Experts of a small language model.
Training: 330M tokens, 5241 steps.
Below are experts of layer 6 (counted from 0) of a mixture-of-experts language model. Rows are named router (the router's row for the expert), down (a neuron's output weights, with its number) and show model dimensions 192-255. Each number is 128 + 24 x the weight over its row's rms, rounded and kept within 0 to 255. Numbers have three digits each.
After each expert's rows: a language model's description of what the expert responds to. This comes from a sample of Wikipedia text that the model never trained on.

# expert 23
router:124142163145146147076154150099174137167147142155130121159150124106101109162106129116155147140159137144134158166160096143157112110151119144169100174161145113118096146087143124125153151113148157
down0:144106193159122158141148115117109134104147106158126106183128108117112146132164150131141167148156129166130087100169101155113092118127118135162142150128139113133124139078106133126127098119141120
down1:159111169152152103120131156129162149136172152106095123098162124135114116142131035128145126129138145107121123199135143128121146148118138166130112120139134092132094090156107092130153129133156144
down2:113109124090113156129136138131107151110159130118128148116108135147134123141123135092135108104113148123121095108123134135138125145116165117190100130132171125089133144085131130142132106108176143
down3:128108140133069086107149101132121129115137131134121160125146102115167139141149135133128133201085117123085137107142151123150135142128135135078130150115154149112130118095120087104136107106091182
Description: First pieces of personal names and name-like words, such as Ch, Kh, Mc, Robert, Kim, Joe, plus Lake in place names.

# expert 38
router:117143169150153148100149161124139141153143147172116138161151109102096089167115098103169158154144150126108151141148098124162121086149145147141126166154179112111112157111132141130159147134154164
down0:161110170157123158121115123126124156135142132156107099168155123103140120141164126135126172138165150159145113141168111129080056116094117143154116171161125098153122141087097119162135126153151149
down1:175126156146144116133151142138150138113170122151103100122144117133165121126120059109160157136142123126094140148137150092151132132136149139138132138137120089129071107148130151134110134148163151
down2:118121124093114152127161128129085142125144121106149128135090143144148119130129142122149123129099131134114092093111129132150119135112179109188116118121150140104137137091102122128121097099184149
down3:128105140133066087108149105134120132117137130134121161125144102117167137142149135130126134201089117124085136108143153125152135143129135136077131150117155149114128118093120085104135109105092181
Description: Commas and opening pieces of proper names such as San, Los, New, Santa, Bal, Tele, and capital-letter word starts.

# expert 36
router:123153171149156156103145143102134158171147139147124121156153141105101103151092107103163166139147150124139137162151123157151123122164128153154115145150147125112094149098148137132176148136170148
down0:136121166149135187135141154108114116130159110173109106162132112095112131132151153155149147149168119162117073107173126158111082139155124156144161168137107119129109138074091131121111113125137119
down1:132128168163141090125116152134162150160177125113087122082178113134114096170123065139132138160156135129146145188127159096148112141120125154128141115127139106105091081159137104120132121141155143
down2:093117135101123142134164117147089144116146152117124148105098130126150099141129170124172109119131113135130089080136142138139134123132174106190135132137123137073140133100121136134153083103198120
down3:145133130117058108125132080151126120105139143138124172127159120104164163152162125104124164186076115107095119128163136122162122150103159129087108168109155147128148100092126099097141116113073190
Description: Geographic and national name words such as American, South, States, York, London, Chinese, plus abbreviations like DST inside parentheses.

# expert 19
router:118153155162162150100137167109132145153128150144121130160143118090105104152111115110159157150156150119112135152152103142150130108152132135136104160167153130098116152105133128126162149119176165
down0:114120187126109149144153145114092134112144089150128147130134101096138123098159151156118146153162120197129105101152111143116103123109142123144143120117138106131124138105117123129150093089148114
down1:172114146149097096107137125102163158146187123127106093105147095132101117136111091134108137122162140120172136177112137115140095135115119159138126123135109108103102086123144114125140138119154139
down2:094126137093123146116136135134091159111159142136130133114109131136158107129125135121170111136110131126134075108122132140138139144099160100198110120152161140089144143100128125135125112107178167
down3:128108140133068086107149101132121129115137131134121160125146102115167139141149135132128133201084117123085137107142151123150135142127135135078130150115154149112130118095120087104136107105091183
Description: Content words in career and personal biography text, especially verbs like served, moved, born, returned, and infobox field values.

# expert 6
router:122140157133164157084162136107143149160120146149130127162164146096103091152095116099163162156152160127127138164168101145144119110175117149142112154152151119116089147097142104112146145118135170
down0:139105176163133151122147149122117112130148108177113097166150120102095128118131133119154174134134109156155097107188106128101083143130123139173127151131135096152138148088125145125148079135110114
down1:150115136149174115128155157130144148145148121127107103105164137144120129166121064114134164165154138126140124196131143148144120123097121158154139126138136093120100091147100080144143121141176128
down2:119122145098129141122134124134084126120154150113128129130090121145152120114111169118178119154110114127111077091126125135152132152096159096195110113116154122104117134107135106124120109099174142
down3:128108140133068086107149102132121129115137131134121160125146102115168139141149135133128133201084117123085137107142151123151135142128135135078130150115154149112130118095120086104136107106091182
Description: Commas, closing parentheses, colons in times and table pipes, mostly mid-sentence after a date or name, e.g. "1918," or "20:30".

# expert 34
router:115158169141147155094149154105131139162125140148104125147152126108110100145118100091158160162167134137110156156163110141147123110151142160153097162157145121089100154076124126132174148128147155
down0:143107191142127166138129139099130128111172123176117101171147129097116133128146158142146147134137134161135082105157132146105096118125111137140142134118132118139102122102114129132145110115136122
down1:149128152124106117130108139101159164117143123109115129125153119130120122185163056111137141134129148099103128145127132093114078144118119133125125165154120119146082113159103113143112138103216131
down2:072118128095131121108173124128093135109154165136134120124107115139164127131091123111175144124102104122116079119124134145133145112115171088186096113125159104095119144100101134121149101109192168
down3:128108140133068086107149102132121129115137131134121160125146102115167139141148135133128133201084117123085137106142151123150135142128135135078130150115154149112130118095120086104136107105091182
Description: Prepositions like in, to, by, and noun heads ending a phrase (movement, music, story, species, information) in explanatory scientific prose.

# expert 41
router:124135152152153150091168152087129130170140142148111138162152118096090111171095114103154148146140152123121156166148100144153107104162126146151116161153149147091092146084125135146164137146150158
down0:129130169165110125114145109091097124110155120155124108170104093094110141119118155147135143137133135164161101108150104145104090122125153127151118129145142102120121129084138121116174100123147108
down1:156123170157153096110118164120169124142125168129088122105160135117091124151131071131158120141153129114126114177101160103116113137130119145145138127164111118117094106149134123115129128145156155
down2:102105149126124136117157168136067113137171141130127121140118112150147115118118122132165131137140118116131115114109153131140104121101166080182112126151154153079142146074131110153135112130182141
down3:128108140133068086107149101132121129115137131134121160125146102115168139141149135133128133201084117123086137107142151123150135142128135135078130150115154149112130118095120087104136107106091182
Description: Common function words and punctuation (the, of, commas, parentheses) in statistical, demographic and infobox text, including DST, %, share, majority.

# expert 17
router:115137170124166157109152165115145156156139153170114126176167132105094098151109119112147144140153143136135139154156104136155114101148117141134095166146156105094096149083113143133147147136158150
down0:142121170137117150149152136100122112124153126171120135145163139105147139079170141136135151134162130133146099122152102151117085099127105138139149126130132138107127133109087152158127109134126154
down1:152112165155142103108129150119146146156155122113084102110180119126120107156118047125141135148152135129122117193126142092117124142109132173126130118139127106116077095142109097128136118147178143
down2:113124138096122146124149136135091136117161137115127135121100129151155116141122149109168123122124131125121087105126122136145133139101178098202115126133153129092137146086120115129131102104191154
down3:128108140133069086107149102132121129115137131134121160125146102115167139141149135133128133201085117123085137107142151123150135142128135135078130150115154149112130118095120087104136107106092182
Description: Opening fragments of words split into pieces, often lowercase or capital consonants like s, g, sp, sc, C, frequent in taxonomy text.